config.toml
d_expert = 240
router_score = "softmax"
init_std_router = 0.0211
norm_eps = 1e-06
Below are experts of layer 4 (counted from 0) of a mixture-of-experts language model. Rows are named router (the router's row for the expert) and show model dimensions 240-319. Each number is 128 + 24 x the weight over its row's rms, rounded and kept within 0 to 255. Numbers have three digits each.
After each expert's rows: "raises" lists some tokens whose logits its average output raises strongly, later layers aside. This comes from a sample of Wikipedia text that the model never trained on.

# expert 21
router:089117115107134134123137102115129108140127137126154131115131146122093107130083125165110158185144189101105132132126138142152138139123128130125129136141146132119140082117101107127110162093148103162123161126136141102126116091131151142105170148
raises: ".", "-", ". ", ":", ","

# expert 19
router:156141158128152148141095092137160104139129121178111096095124118123123122121138108119113113145076069138104129178123149120031127130175129140123126115101101108096187087132110136111091123116121121079138186117101150143152195149139130145127135153
raises: "===", "in", "-", "==", ", ", "as"

# expert 22
router:125126135082153140103123105162160135122148139123124108104071140107143132131087146141140179175141089142093132086137134143133153139102103101114132143144103173131165144133129099175062144136126112115085127148090087160147148123161149135120155139
raises: ", ", "-", ". "

# expert 20
router:131074145139120083152166149169127107136143118146164151187153115159141112117160122129108156129123148146138102116147116124154124109123117108135119157067145147112142118110112134106164148155136105119126115087093129104132114124136153147110128088
raises: "the ", "a ", "an ", "their ", "some ", "both "

# expert 5
router:121134143156045122116136151137133108112091126146142149130118134139143134179149109127167104112114136125131148158131129125129103139148162134148154137141108115131100170162148161165140121109170113138138126121152116157127121102130098122085087129
raises: "and ", "of ", "in ", "(", "with ", "on "

# expert 3
router:109137128092160129135134111110177173148114131085131084115120124114121102164147140065147111131137103189169128102109093105131160106154124101127120132151111145134110086147144123138128118151145118072114133125156103113118109132139110122109140130
raises: "and ", "| ", "- ", "in ", "of ", "in"

# expert 9
router:093129122136111141122146177121102141119147143143111163077103132068145122138090102108127088096136139137114114123141170088112133136108143139085099129157142138134135162164129096149137146118123129136116145162131145096073071096153122171102116127
raises: "original ", "primary ", "first "

# expert 7
router:118100173132130141133125107119107147149129134081162102124112128149123159117085122151150085123107102153161139171127137092092133158127109145128140124151156154143110118097123128115154140161108161120103111138148159137121153148165125081138148156
raises: "and ", "(", "| ", "/ ", "or "

# expert 8
router:153107083124131082094164172118102095130119140151157124131119139124127126128120128149091167158132170124134099110114122107132122123151121110144129170109155166125165114117169145144176152164124142121086113066112140124130135136094145147169103096
raises: "the ", "a ", "in ", "The ", "\"", "his "

# expert 1
router:111107074113159107109120116123128165099124133180097144118121116080126086116121120132169140128118118127130132095123108161125115096070161116132134156134081153128162073183083161133101120137119153144171150137140118053137118109115125129143120118
raises: "es", "ad", "ed"

# expert 23
router:108118121123109129160130143150136167056101122138188159125108120131136084118123149117118129152093156121143138122161100156129141128117118137123128100122122143114156117136110129126120145126146120151161154115089144075161154121095155134101125124
raises: "-", ", ", "y", "ing", "ans"

# expert 2
router:110130079144116146166072113113100100135111112115126116093139116097133134114135121164163133114132090082136156154160145119129167134116118097092149177089099119132180110117145073136137130146119127156177097122092091194160096121159093131146116141
raises: "and ", "= ", "with ", "but ", "the ", "which "

# expert 17
router:147163122168102113126127107103098126157132126095129115150137117180137148110155115097141118117137122126121113124092138167130126170072134113178136118133110124147078155142137157166168128168136118126114090108149086106106128148105146129128082129
raises: "of ", "in ", "and ", "(", "for ", "from "

# expert 16
router:125139097143094105148125094101137118098128111132122159132140151082121151141130160119124135094065123114148116145160157125099129150132143126121116104135142136129114159128132112135129088148116112113141161156195130163132108144134136116104091148
raises: ", ", ". ", ".", "-", "; ", "/"